config.toml
n_layer = 9
d_model = 512
n_experts = 96
d_shared_expert = 0
activation = "mish"
router_z_loss = 0.001
init_std_router = 0.0241
tie_embeddings = false
beta1 = 0.9
seq_len = 1024
steps = 7571
Below are experts of layer 5 (counted from 0) of a mixture-of-experts language model. Rows are named router (the router's row for the expert), up (a neuron's input weights, with its number) and show model dimensions 256-383. Each number is 500 + 25 x the weight over its row's rms, rounded and kept within 0 to 999. Numbers have three digits each.
After each expert's rows: a language model's description of what the expert responds to. This comes from a sample of Wikipedia text that the model never trained on.

# expert 13
router:448509494509461497541481450524488458520492482491463505537459473504531487454506510524466534510473496510509502480491490506487517482526497526520517484464491449471478522500518501542541519484436500505478483453512506518511502546464526510542540479453484475483520512469484488488520459514463514508499483492479531498533532486502523515504494502511513522558518509523486548477472489496505503479457
up1:541482471545516480516517471508511496510439502472478494526456546494498494465527526507525560510480488469518494471526476476559486499546540510501489482522487444489486508481516526497495530499535467509451486497494494519509486492460480480468527546499470510494510522508512479472453460505498488492451470511495516517495517529489487500488497509454452545530517495526478545502516564522515525468505
up2:490520512484473483531544516525482502473474461510471517499503482514498508491522539453495473517483481495535511516485531452484490531485530501495502493474516463498465518477537501503489457491510484519500504515491474536510496480462516475492499529471461507433520497482472510485513447514520464457518505503490511470488470503525487489516477505487497513532497475480531541470543511490468479507518
up3:456523493519511491457513538521499501503511498523552533516531452517517498495510522488515565518506470500522498483479524482487489504497489505488569528477522524511481526519453497482492467523489487541453452472460498550494486493505497483510517560510482509495527509515502501496504530478519464504512501462481515522473484494491475522505511478483531478561507534459498469491514480543477494533505
up4:515460483507496489516492504518500469519482481477417527485460513491507491489488508493466484488479487524493498504472519491514494519505476491487535491505481488496502521461518495489481449499518490563506496523452496505495506491514506483488503488512490520506470515463482471508504509480510486468507476506496496471489518508521537477501500540496512457513488501505489516515487497492531530508477
up5:524503503528515514488476465511509528462522472514509503499469475539490483491473467505465499492528497459501527472554466510531514517523524514488435466508509510482518514523555478493486452499542483510532527482497429495526517472495499472531442537524514507507536523526507481512512476501511533505460512521591455472518525502490524501507507480482503479502546504522497490521505456528497512510516
up6:488465517497514506506546512525499501489485453481471521438568486485536485492516509490474496544514533485477486505519485519549489493507516487493504480498544529499508519480500474508512519489486504502515546512527478506544512511494498494583499502515487491477506512481493495453469486537488502516519473514527504500525513521474537541483520480543476497552510528505474500484460442497536524484518
up7:486491470533482514506466491515552521454499496454503502494488518527519482469501464500507504511450470462502477467529487475451526509538524513468491481493490508478507502576503493467504538526491468452502531516504526501519517460487504514477531525487487506475535527517520519470492460503502517492517487536483521491505515501503506503473470527511505545496520484477478488497490499553519528511530
Description: Name-final tokens, closers. Last words of outlet, company and person names, such as Herald, Ltd., Jr., .com, plus closing brackets, quotes and exclamation marks, usually before semicolons or table bars.

# expert 14
router:479472487522492494540471460520482480517488494500486552527514492522529472450506540510449515526468476495509475467521473505513541459532528512495522470466501452478452511485517510514538523494479515493473511456547519537548524552472517506511507525467492479485497478485481486477508499520490484491486520510467504495480490500549514510491504486504520504542503505530482523490482513543473513476499
up0:459512480496455476544495510510483458553511475493508546510506442489545502480511478519500550561500496481517510496497496486492497488477516521496512517513524489483482504494531492468466509500471481504493479502518504504496499500487491516504559504509490465511521475429472535446516488486471472460509515502531554485516492508518501489499497513509473499525483481480507478442530484548496501491487
up1:492468484506498507472442548515513498508495488503512491501511475472526471483506506525520523499504503514537452508507506507533523492506435515490502504492498504491593489516494483521465513475500488510470535479511473522485551464522473497497482526490467483546471527522501552516516497499506471501504521529460536533529509506473479460482512613461524506500527536489506498491456535476515511525467
up2:522479483520477502487486468526508527520507484481494496523505495477482541478488551502528502571478549467548486466541534515490472493523517477500485471478509510489496455467506499520522482449496502509457544498498505510514472466466483443477485520521483495481495501527550517513564476547518490492485507519475473546527528501512503543461498508474479500521552496484497513497483482490473515500510
up3:478528512506520481495510498489512540480505547547513529488499513501513492487495528516475492507506509521476456491490485418504508490501517477486532500446502526534495549519502457515474533523511495493514519519463485503479508509498508466524494491519495466468508482532525504490566470498476519472445519502501511485535489524471521471490525510513487505527538491484472496510495487483541511488475
up4:469527442515514482502459523523467513509499488496488477520500465487509504477528528497554472518497465491490504488529503495504480471529495492521489421544519502502496511504484494491468497549473503495503494478500494609516523493524517525495527467481490485471515518483477487513501473506534510491529508475442507488472515522445474491472515491455519522483515527523463471489468512455483493476476
up5:495529475523492489513526525538482467479538496535493501469516488541510516494516542503498489432488518457507512494516500502482493485524498524499523497536493491482474518527547498545487518494470502526489484527486495501511502514453523489492500480517530459488514522506503540476538457509475531446503530452520526499516500492486533481472524507504516530501541502526481530536480485482496495530479
up6:469511482492505531501516482503498495492488469471450466512505522543492504479483497494472538463531463529499488457533498480502492481537513464492557474496542473550508513499532501492536549475459495474535517499532501466514421446475515514491532529501505476473502492483520466490533493499497492460504502509476482523513493532492492563490524501484501517476520496506475474475500493515520511479497
Description: Evaluative and comparative adjectives. Adjectives and participles like special, other, key, increased, limited, potential, major, often followed by for, to, than.

# expert 44
router:470499514528469470527504448516507476526489475464464519538464497519539483453483524534499509513473495485494503510509492519480495488540498559492489482472489486441492528484520496544533544453469499526489483460508515510542514547487489514508493495457445472471515509469468473492510476522484495504496489499493527531518491489512569536490458499481456507583515508538490529470456507484510514448487
up1:412520519500456449542466517457520525512508520541495472518483500485522496483502496496516459491446504450516524505463473450505486515531495526499508524484513484426488527504485520498521522526507524509518501498504549492508527498508525503512472497534460502520496522495540512497507513453500510500497467516512505486492515536487535496487477474480525531522530542496445511481523483464507515455513
up2:493504502492502468472497538481521532501463539506500528464504510504498507478465504494495442484499516466510506485505454488475485470496465524467522496500522507499464569476528555519515518525506476493516467510544566493507518483503509521499489482459500481479494481506494476521473506521507505440475463493490485509455482486526572507496487489454484511528483520487456474457518460493499505471498
up3:584479517488487518477511501511507494496483478492504500530502449484505493485505513501537522573521519502503551494537517459539492497512481495486493474499497499471520524469547501486535522517492508505515521466451488491502543473493504510506491491512517525527553558509454497525504456504515497515500454481471514500545491451488491525477488465494560566553481494538491527533486506493503502508469
up4:481507472503505489481499483518516489478483486514479529512507483503527541475531529542490462530551487449562487515514485486513594467527508539494520506502513477495538505510475501513530506502492472521448527533534492533497504492487484532473518506505494498468500512489477516486485469514562525518511517544468490480456510516463470434523504489481494504513500486460521516523456528515606500490528
up5:498502499510522517508469522544501511502457509499483490494507506506488524475480513515459501505490456531522517471477492479452518469512505492513481508499555538529473531522475487508497478527484504497510472493503508509441516493505503497472497497503497522486527501501479516454498521508536456519501482527442518488494473504480480520473507511486500475487490537506505486507502467479522477502473
up6:474521486474478479505515534528462559483532522498510503485525499508496503486494483450499491474520509470578491485462507502501520517525491510533495492503492528473503515515514490464515500495535495501475528533494552499517511476473509497501497516483450522480502520445520486528488470476500479493533466534528524491507469478504529529487473470497481484524482503532533500517468483508492530472517
up7:487511510533517425461504548510500509464525502543462536537482489496504487497541513418480517518492484501504508498508476542497518452504532521490498515514481509531478530503524510509473485520496527536519510471536510480516495480506512519530500521486460525506519490515505543479518476541489500491521475506497514483497487533489484505467531456527490494505473482482408489506516498468515530543464
Description: Cities in club names. City and place names within sports club, university or company names, e.g. Boston, Crawley Town, Kansas City, Harvard.

# expert 54
router:461507489542487486544484449546505467524493465479448525505472486516503497495508496518466499558452481504488492469491485487492505483512497511479512494472476477456481519516503516501518536492475444491487510480507513509535479543453523514530539516428502473459503460484497493473506478543499487507477501516448515476522515520505530504496527490498482517562527517531479534470458517524513494488472
up2:484490512493507506495506468530488482509498468530478547491477502514473522481493467529510485465505477500503512492462478499514500478509495520491508535546512511523450508499540469516508469515456472600519518522482519513499485483488507487460506516498508487526532512507516521489510502514513478439531497512519501478572509520495514483500474509487494465488498533519453487478450508492521585499456
up3:520519487533496427511481476484507496477533484534505540481501517537507512492481514531508512493494498502550504513487503490511556492527531511485496501526514460472461508490523532486443503544496479485437495456528511507497522474524486497528510480505517527511509507536475500503490514517497506482544478518495484522492465456523465483490453535526490506502507515542499476507498506475515529515515
up4:507498525473471505503470500492549542468503537485518488522470454492456448541527504496530529537457446523500518475477548507565518525505475551405511469479486500502511454497501516510519455515485553521482514490493502479503520506519512483500480497502506519484489549502486522482518467512485475505541509491468529502502515477475519515490522523513478511534531488478477513506512539507553518512474
up5:519519471551485515506503501512519506513489510414485506500474496503511510484517526533505521503466527495511451484513472496490556537472503539480517521468532497493511478422543485494515484471540493493504482541474500469514511511507511511500545499495513504496498528500480490518518516493484500484497525528508520460551491485516511548555554513473506493544508498510481508530472502482510566494511
up6:501492515511493498468490538507520486511495483485479542509488529506521517480498514502492517466476507456526530487507494494507456467490506505496456481517509490477484487522538545502487494529487474471483482480497505519518520505494498512490504484486485432482516499483492521479526525455480486506529488505469505480493485519486511500503494499486509514506513475507466547465467436534527492499516
up7:511498491529498506498504488511510478477497551536525508507498484531499492483490545526506471519498503506486514512533511468501497544543510512475498517506507479503491508484533471464502530475500499484468519478502424521495510488490495462514484471453480478489513505480451477510475485528578550508451496486479507515572515502509522480507522520499483517501546470483490523501464481511527478516487
up8:455496493510497507514485512481570479463493509499488487494508503464483475479486508513509569533504470480495507489590518507488493491515529471442498501497492517466510534469499504517501501477477522501488498454475482488514496481489518494524506569514491453478525503491495497479495528492474497479473454494504502493493483500505514514508484494499469523532502514559483535510476491498499468496490
Description: Nouns in results tables. Pipes after athlete names in result tables, plus nouns such as United in United States, Result, Route, class, Express.

# expert 11
router:449491484520471486507466449514495473489472495476443470507464504487504490464469538532461527530482500488515483514533482516476498472491501554500507469475533489489505532482511538525499515460479467495472496528518535546523525544473503497514518522428500467500524520469474443485529483492467496488486501535495531477507557533482537495482518472497498525575498515507509548494470463483525519464513
up1:469522546514468504528500471520474516507467503505527510463501508463511514491489501511544486483517510478500459490517528488469521477530492518473467506531464473520497522516489469533477551513525473541491473500510494495481502478495501516481516512533508457435506459547549489506454519502529494468483497490505514471513493477509541506501532534502462523488495501475487467450502532538505518494527
up2:507531501541433500516450521475494481488553524521522490521527501534508494496520497530530505558515460508513467501530484494479509504527516488477506520467517509470480523504481473512484493521591479560457518503501528556482533504529503472486503499538471493502527502485490493461481506494482548475499510525485499503546525513494484495504511433500503479424503475476507488480521478509534553523481
up3:510507469510492516471460455505525521497487479487510525482497473501482494485503527513504493516527504495427478495551465460486521495536552500475492479484489521490515557492514514468523536496519526529500516511526511506508524476479538523515461480515504468488536508489518495503512482535513536531468506516506503466496518513496510472509496523489499512474488522493496527496482504495504515522501
up4:501453466519474470474457493463518495479495534462497507528491485526496516495492520473521535465442496508512482492460515484492533491444483510461545492541558497491484482501523518513507534493474506465523506528543447498508465508515523507486522497516529518482522477513521495507522440500511507462497565479455499481504476499504535534514506498502501542519468515508532517491492470493544514491523
up5:429489501529470528554475495501514477477500493520526515492488507541528524489508539489500481477467476494527507500514532535488515529512486490492537492544483451473508491487530485464457556498505455500502483470473512504499497461485533478519530467470515462477518509467477523533524501486504512532490503507478490481521469423538472503507508485508529534537506493521476530474515511471482446545458
up6:506472492521515503476536472527499491527503452474534503473500504498498499497496478534501485512490490473502545504544520523528549488511482517463489491440485514519499497515490484526537506511496507511488502476503471530500484495505486499508519513484479490481531595528520468510511504527514550444441462475510513516548541487539499490405511487471501531507506497483512486481465517511526440490529
up7:508535521507519495514490453502508522488516486487519517496513477493522469490471546501490501445520520497548484473491537489466537478492511509500543521505504497472520520539538530475486539528452426456486486524480510528540514512519497498494528504550496475481501540506513532512507506532513464514495535530453512512506510518500499491536501519495506524487536554510504471492464496505480513515521
Description: Subject pronouns. Subject pronouns starting a clause, such as he, she, they, who, usually followed by was, had or is, often in biographies and plot summaries.

# expert 25
router:467487507516510457510482476506478475519481468498509514503464457512540476424495480539442500520482466482509485485533473477489546479560503496498478488468532486469472502510530513504509471489492482514482482479504538544527544516455532502524541481466490454478532483471473489495546528502495485498508505509474506491511516510519555509514490493510522498542516525543491508502486509520515489508503
up1:477499512553479482495506447501507490478531466489503501514486483501529484393470502500470498497471519472509515468479520497498471535531503511499509485509501453524508531467518535513511485450490495504480532511513522505527489491483493523522511504527466499520437538469527488485546481507521486515418501513446520466498513483514493494481509472440491562518523508519491542519512492525524528454495
up2:462447511539483500473479518533473494535509471479453517489523591521494482445471526526483451530517499484494546490499470521520506485521535528480509510500489468486494509523530513506491523499461505510477510514501484559520483507514510476519505555482466491459526516491493543492505470481493529450485477515478537511494507529498511511482501505505516522527541502482486550493488507526509513497485
up3:487514504521503515456490477496482472495479498510500517485507497530496501462445488485464498514499487458497515500503465486472484511525509544520489492475526489519486516407510540500525521535502516520488513495504489547514517478551520496503532502502488474499520480489499521500497467494534471477497478470507501496515497470478541500502529488474496495528464533516505524539503471509557526470495
up4:502513483511488512481487503508496461462500482518494525494452482433456488455488499522474521509499510448505514512515534478462508515506504517506508486458563494480504456475587468488511513527524482524494499452504530509493473507457507475495519495506467501522499515496489495468515502523489507515522502512485511482498487541504523512493426487493512521499546494517512503504501512496538494493483
up5:488514499467444502490399472506509482534518514494537515510476519494530504504497508531492471493486459474492475497477529508507516474502522511519497528503533580479501492507501551486513484384508489525512505445501528503523507498486550529518472508481447522536450469491462505454512476499508490493484485529482501505515488499495512509478506502474506520549520524541532495459479484474489490512516
up6:485457462503506477518515513528518521506518520501517508460509464509478522484492532524472493522515489483458511449496519490510522499517526496518502463468487511464524481452544520505501490538522493510489504497547485528518522506503536491491467469460486498493501521533501495470507503490509510481547513535471491496512507508507504506502508490471502473559593454512509515552490480467488551513493
up7:517475486525490523481494545490516509515496506498483519494481422514532469485551537483512472492523523508524513518511506497521508517535500509516453474494514517527485510478510517541489542452473494490503507499491538503511543518535481474478520505535483487526466472462494541487493464524512490471533490515473464495506510502480480478491498538489476495538476496519482505502544482485487462480491
Description: Statistics and section headings. Census and statistics words such as total, average, median, taxobox labels Species and Population, and headings ==Early life== and ==Personal life==.

# expert 27
router:495457466535494513526452459505485476521488511462485512523498519518514479458528509544472511513490486504534494477530489515459484490539525532478504495463504498502468540485509516492526520475459495520480497470548525506535524570488517487491499536436491469474539505482454469493511503523488476518492495534489498492508520509532524529509499485525517546564492530496461518481516521566485527474506
up1:491537477499507509510465503516522481477485498495471503505530479512448496471499511512493514484473482502507502510492517510503477523549525531471499501509500495485520501530523504421537523488490455477501515516486508495499491510502504498465505519527523484498554498461488510515491499504482471467497517515530493532530507555502507523490517517479506512445497528489475488509484465523517519495468
up2:514499477451538487482500474509495466496464485461504512498505456498510526469513506552508504521491524498494457440445487608497492488539492511477480488486542516501523504536519513499489487462514499484495468502521495518491543518520507505481519507508532478534478493539504523487538477517487482482485473498499494536525513520494519503486487490506508475496494514456469501507476459471436490491520
up3:489469517500490494457494454541501539515550489477480482496512500506494478474490501506520552493504527502496503521520492517505497538516478505469504484515486481576505516573480499494504484439510449529441510469495513483518517463492502474531501500513482538512545506485513510499540515519453450525450449532525523490493514526491526518514496474540500492493489445494526530504515487481529513498469
up4:496524506504512507506452497495509505485488435472489506499498535485502474475488521496559521496500473526518505498474480479515481458491523527455528512492481486495505542517520505525531507505449487506477481545513468526509493519463527440513480497500469455507492500501446485483515482527485500492488459518475503498516494453496499503546511496489506510511538514504497483515476499507516504463492
up5:506488493568500538547454508491494477488457507502487490500517502502472479494486499492531486616487514504516504525456504495496520542499483511486483504498529488468518502483490508516469511504507506486437529437505454517465514543492493486517494503541490464484502528494524501493501462517527531537485481512494517497544521517521498518469507452503480467495493495477511522505478505513535518499503
up6:456466484532507481506491492472539509504483472460508506543438499522530497488490472533490507490468501497479494508514448483453508501521494511479529519489524512514510477480518500540499513485500480454507482470490518522486506480486484495492497469436505485511524519534509499511488462478504497467516484538528505471536505515528484502455507501528483529560530512519508470511489491491510488508472
up7:488511539472459463471496496518531508510470490494499501507451543504515514484505547496506507518506519476492474510492480497506515501581503507460499475459516496477507481519590459543488509504508499522491501471496468486525501498544506505498491492493476540499486486483486517480478480531462513471490512516514531514529511509478503517528555544482534520469519533540510487452496503513499512459499
Description: Descriptive content words. Adjectives, nouns and word endings describing activities or qualities in narrative text, such as free, signed, young, acting, -ing.

# expert 50
router:503501508531488482517505449510486478488503509481455514554487500534517475423476500492497498503467475498517513473540488499485513482530484551486483460448529467479487537482510493488520498493486470500497506452526521545572542513499493514488522512468487484490523494491490501495512462502451470475490493520470506502533479498516509529538478505521502479589506514517486509506481502555519533461512
up1:451563478511453451501507502511464508531450477527482485521457472489525483475516534485460515442503517484503485522513545522504490503497476489496516509516537453486475537496477538533472489522479494508462491454472516526506495508531529496511483504501440464479478509468416461496512515499462477499477491542483497497516498521472502453513480464503520525488516528538459530481502491485516537491469
up2:507500464521511451526458510479517499484494494527547489534483502515524456483471495503432482549454515523535454509549494489500487445476523505453497503511511487523477532495499470517500510566503481517493484487519533505515533515520504511517442486512484517510564483512492491492521482500484497497499486514520580487509493482515497513510482484503480497544495473510520498505512507512522498467504
up3:482460490478507448493488517564519517538446490493463525527504509519476501481486493485501463572510471466486520508472506502456532486524502533506515517501510529526464507484501525512466536531471513515516537470505523491525515506473485513488497531502514512506494528482502486455496471517443537486480521515466507488506528529509475493493437499504482515481517548519466577482471497503544479507458
up4:552473514485497426496507512505494489527501500501494493505481488525498481495523526487490493480477555484506463460487468508445481465516515456495488495521485495482520487491535516520545468475505504489535506518504467463538462505499484480481477465505521485512537517469466512488498492500540504492526547496487508464482516522512587496492483511509532489527487516494482530523491549474515480526530
up5:486508484522475544532522519522473561480502491467497492515450520532519498478495501541530525475485441498537460511511481517519502528516506472506488473534536485493499518488487486508520503489488486511458488459530504524532445526504507504427539519484529533461420501471460487466533429491474497499533484489513494468543501494491484513478497505495530494518500502562506496506521482493525504523487
up6:526502503469493486533468498522447513455494463479516483558525460488502522488506504514480521452519501504521480528510502494530510478515514517526550501491524480474515488524445541528504522504471513477517506489471549516490497525504510471433484571474473516490514482513475546454471539524516538460448434532445475460487500492497514476494476523483514520518513514482524479504511529482512476479515
up7:541475496507497423505492444514495472504496510485480541548509448494504493494568508476526437521523464519461501443507487449501521491502474507474474519492535454506474539459492479518533478488392483484471541489500511514497525541482522508483511505471496533478493521486505486503531466567489510498539483506510519504507501502513547529505511474523502469536515497511484474502518505497485495484499
Description: Sports results wording. Verbs and prepositions reporting competition outcomes in sports text, e.g. won, lost, competed, in the round, Fourth round, against.

# expert 19
router:453502500524456452557458453515452487504488471491450493539483513527488480438480502529502493543469477479494476475511480457449522487514489509474525506453491478499470509488529494531516518491512501512489472492518533513510543537482470485532527489496484473469542496459495516490525492498480493493483514483487530474502532514505557514501524506530515517548508514527474499465490495531507515513496
up1:498457516503473477482536475500524489487490502487516502497478492509480420489495526519490503499483463517512452513491535489479505493525530517494549473514493504473497505493525508430457525497458524513506500502502496504507457501494486481451496526501488529485528491521505528469531492482505499542553506508508505508540470515512513491470508508477485525504514487494490539492512483513495480497479
up2:522527462502492472501445497526487500489498479482495504466520504464511482475503547486467499509466505485487537512528501511525457503529486496507532510498492498454513484478502534497495426492470491529564520468543501512512489439479500509522475496508478514491524486496495479536532496513505495522534492494505518523475514521519510569532498485444560503493506489517513535473505495471506494479473
up3:492494479559477535488482493505507514525500504504519512538513500521536478486532526519487477475526466510520463532463504484455510512518545509490533523468518454504516440499492498506482508482460470488449500522504485551493480506518531485451491515494500522585520537486479485423496496485499449474491484508559525523508495523477501460470522500478504518492526480507417506485489494481513538511458
up4:521509428527496494527449499537517482470481505528468489480505494504473473460499515496485494496476496508532456538488485494473497467540526493495520478516498520465485479484501479532548514505471422501536525457549461509499499512474518502494496471489466497422524504499491509496476505519504507506496509487515516514496528510499519478514605521510485456492527481510493549498503485528486480506542
up5:479532490503497488493525489505501428492475499561493493528524487510525461470529537514485485501469492483512505488490488467503486495478500535498541493519515455506468526523491531510504535506511456500447493503539468520497493518466502469545513521488462513499508524499483521474517506554534498513499523528483500523462467491505439514473499496459434491486535541475493527540488501486529524489484
up6:494500500507510499490525484521474472471492489520479476509528477557524510468420496507475518492501490489465510564467540519499502526505522485476552504517525488456491495468544505471513510522497515490485496461518489522509503511490552474499483495473562489479509503455504513479521476516495489504520523528515524501546534474478510510530530486508527518458494511499507498477512491491480498501433
up7:479502433535476470495545504487519500523505496449482490513520513526501504486482509472492504502505470482511494515538499460483515539501518486531517521534550494509480490517491487490513499502493437498531501513513487520462523504487524464473545519491505483494461502500465516471480486473507464529482523484485505495504491522505517528498494499489482503482550529473501519392517446523513513458511
Description: Infobox and table fields. Tokens inside infoboxes, coordinates and tables, such as St. and Saint in school names, degree signs, 978 in ISBNs, Frequency: and Starring: labels.

# expert 33
router:481476463543534456516479465529473434530474472513490540570465450495519490446468531519491502516474473494505475475500518532463510486567495533470503477459512479510506505527491519530507496479445451493489493487513508518497523533456519463507510531467501453504518491488506489502533471517476479496511468528497505497513508503504519503492470501504532515557506521521491551462483493512518498471465
up1:501531475519492526563505522462505516473500493461525474476472540504495478494474518535504497534480510489515530518515518509495480498548513527512503496492515458512509512525501536497490515468517502536428484482513516538514463490509502489494517538475525487480564501487536470502507502453476519542544529517505504496574485525509506486533504503469502496516482512511452473499524490541391503452513
up2:508495512482487486504520490502491462533529522576492520477484505521503604508483558515507491512543500491534480479493419504502535518511501498533502480523526479491462503489531478521507483521473502484520477513495505514541489525497512505531521478514520495444495511530531453499505493508525520472474471475497482454481528522515512504419519477466486491506504513465527498512467460469475509477501
up3:434486504502476487510438488530464452578469508519461503519498509479523497484544540488567528540526468455542500497471493503474530482505496521491515459480530495560495507503511452482509499488523485529488508473491506528510486511450487481474531447532494485516496505490519511475518477492457493506482494436544509485507531489463523510474526538530526510477494524500475538493481505457524493500472
up4:473504513515493478487494471495477517523484504537582531490543518511486493475504508475491503498505471483511493491516496514585515493535504502458435479514483471485515517504516566533478504475493465468488459514522495506498535491493481529512501522446496521493524486517471541476521478475486522431427420522473535520513525492487518489505488486504509524479539500492502507505476483406522552496475
up5:523519509445497489532532512474436505549534487486495496487460478480544500481530472531498508499480461493520480510534472468476503499535503496507497523476493497478490522484523498554500502475514502494482505480489531514495503492470496485505518479501560485519584511540498452499505479486474473525477521540451499465492498506494484504525522472502500509509556550505527508506530474511519522472434
up6:513527496515516441518515512534495496503489506507499489507505532480481537489485490497492486474506484502480569448575491527499494512497460521533511463474481473481497531459473484497504504499447497466574482556525455489534494515495496501521495493525458466487494461519502513504534475499516507470481504491477502513528497514493489492475497523509503462497498488505452494453508510495471504522499
up7:515495498498496484530487545524522515475469503527496496472453499508483468475553491520366501466486502497511507489516500511526466497491512508503502505482449513506521496525510490526501527491461427543462490468503510494510516465507483550492480511496510539496495525478500473501489453497483510489493502471479469512500525491483496503456478494539490464495499475494502548506501570497490487510548
Description: Common word openings. First pieces of ordinary split words, usually after the/a, like tra, mod, sal, recept, tor(pedoes), and sq in area figures.

# expert 43
router:493499490534496469524495445531522485524484500496450508526465479548531519462505503502488515477495469541494485471526488519483494514573488536449490485438492497486487498490503487511505513508453497487516512478532528508527507544469495518510513511457460511478529489466463500508547476505457487482479464538489503502514494499540525547504495488499482545547493511547483531481500516527519496463479
up0:493505468494438504513499542542484495492506471502497512500491532478470510486523514513510468520514531486495513492498520537479488463465470492489555490512503495457543479458459505495485538493538475470527506486467546461513500495501505522513501467503509484497533483445495456477474482508502544456515490531516533525483515521525458477514518518502517538511509485517423505510495471510519520506469
up1:494490503459498505538474472504507527464525510479468508533485485510491461479453475459496529535533482525492517479492490479529516515524506536462453482494512498465485547484482509470509483461484485515409521463503504473513548492465488511487496499494489473488507519463483541512556507493505489518528458533455502508512479513507510481483511466503447453507533470497508498465500524465518480461487
up2:503485469502483494541524483548473486515512481531478514515494488487484482481468527499521517517526464482528469500509474466512501482533535532524470493469537489523515490451494536524528486452485502491513550493504478529510514531475512493513548523502529504480480545495520517476562469492447520505487437499520459477521443494508506517471502505473508509516494480462483506504479485498492469459471
up3:491505508483523562428495503541502454480515497472507479517509505514489517480507499529493478503500474483508501519510516508488476461498499535530491482538527509522483537543499490554487504509538479500477477466480504516485476514530528498517492486512445547536545486496509511518526513499507459505480474495487494507510484503501492496473462523496480477510503464486466507424489498528492508462489
up4:513414477504502505524435457494508494531503489497564501504503488471470526499489526549518534472513539508519504484532489497503496485552492487473502466521535517518500510467509503509517520494536491520473510520523475443519495483531493533520496539516499473491493500519521577471472495475502516453498502484454490502518494469534540523487521504535481514544505517476501480512495502457503477501484
up5:490453475522493539513487508512496538460491494492508515479493507497505472498498512474435441498509494491486527500485477504507519518482496489561489459497517506518478478503540512498523510493473488545508494471507491517465550464476536503509481505486521451490505492504481462494497474486539526419507502473492539463487518524511501544468544504492525496580496515473480467551527491508476448548471
up6:513513473491460489548480507560503495496505470479492477534405521534505466488489503501506486503457489479550465478537455494464471492478501505536478516514524505511430474472496504540512496489515467530491522513503527521531505469481482516493505511538497485527456521501445471517535508614486510510505502492494483487503507506576490528494490470493463506522469484472504506470463500510514513456515
Description: Sports and media terms. Nouns about sports and entertainment, such as football, League, Cup, -yard, season, film, music, especially in match reports and award names.

# expert 46
router:492472490528476490513487458544521475508490480454477494527489504528550468464530522531478502512501491521482513486520487539455489499521494546480517492472485489501493503473518512533498531474435470517481466450534539523522501538492490513520526490470473480459545478454458481477512489537488504500469512512481529511522506495521517520477504483482518535520527510528484533472494511514491511478464
up1:440487474523482491500452486533466527537505518452507502513511510439490531490502523470469484538488490478552484517481510516534516483500487499521523521511530492491508471499509487482445512479471564517502532534483475525438452493530474502479506485477498481524512524541428518523534423456456520489503521541474513504479527512485474483484485505501467493522532511518527511519464570497493510449508
up2:479498506539519474487493507517516512484466489495483494492478478502497494499481495508519553499489505525485481484468481525522508540509509507516508465482499530459498471464509456535510492538443522532487513468526461508503511487514476497479491496506502482539498494483527498492517397516449512470506481476502488512521540484494509516511522479502498516515484504475493521552475485519525469485488
up3:501499490532515462448494513472526518494514486499465500494489502458459506479487479487519536492495483477483479476510514497490514521510523483507490467510484519452496520513520514495504510496478464463530540487496598493526490467488482495502521492503544459522452528479503500508503505485492455494493493519501484530485528557466539502540502496477473490528504489491507461481490497558482506497507
up4:506507480479472507498486453516473524468519491510516495508501516520487512482473480519472481530443355491535490498541521501490505479512525503522542479498533511490486498469488525453460534534532519534478475526544506546513515491488462465509510522445476529460469541511535502468514464521490492502501501552455510507450496498530535491479504488549506529550518493480532491488522511501462510521527
up5:498501512518442474460463514473520491488484483503491495524505499525489460471517525488472494489519574447529536499512494505504514526498508526506488475506508455446487520483482552498535489479461503566494504462571526505480511460477497503496531521510501489489532481500477488465502536522501506490505472524502523477516453516475509522499435512497468492511489523480485499536492539477519506509497
up6:452481492514475500515502510526486489507476504514459485500507526518512484500503490465522497497515483487527483499519489470466516517492482462480486554536511477530491538543491495501526514489527496537490490471481522467507482475526488502503488487500506512515526570523524512489522455507501457522474482475488511521510530469477517528489553525512513511492478535507500489471548477490495562488463
up7:448516502520541469551471492549524489544506451522481531514525525505422532490480489524508471567504484451488474490526526535489478493498486548501494434472520495496514461506524501517513451527494483517500492476516515537508466480516514501539479501489526491522471517477494520509477496473500591510504444500479531475523479517505526497549510514484455490491503565483489489537442499503454496523455
Description: Word endings in titles. Word-final pieces and evocative nouns in album, song and show titles, such as Kink-y, Slipper-y, Dead, Dark, Blood, Dragon.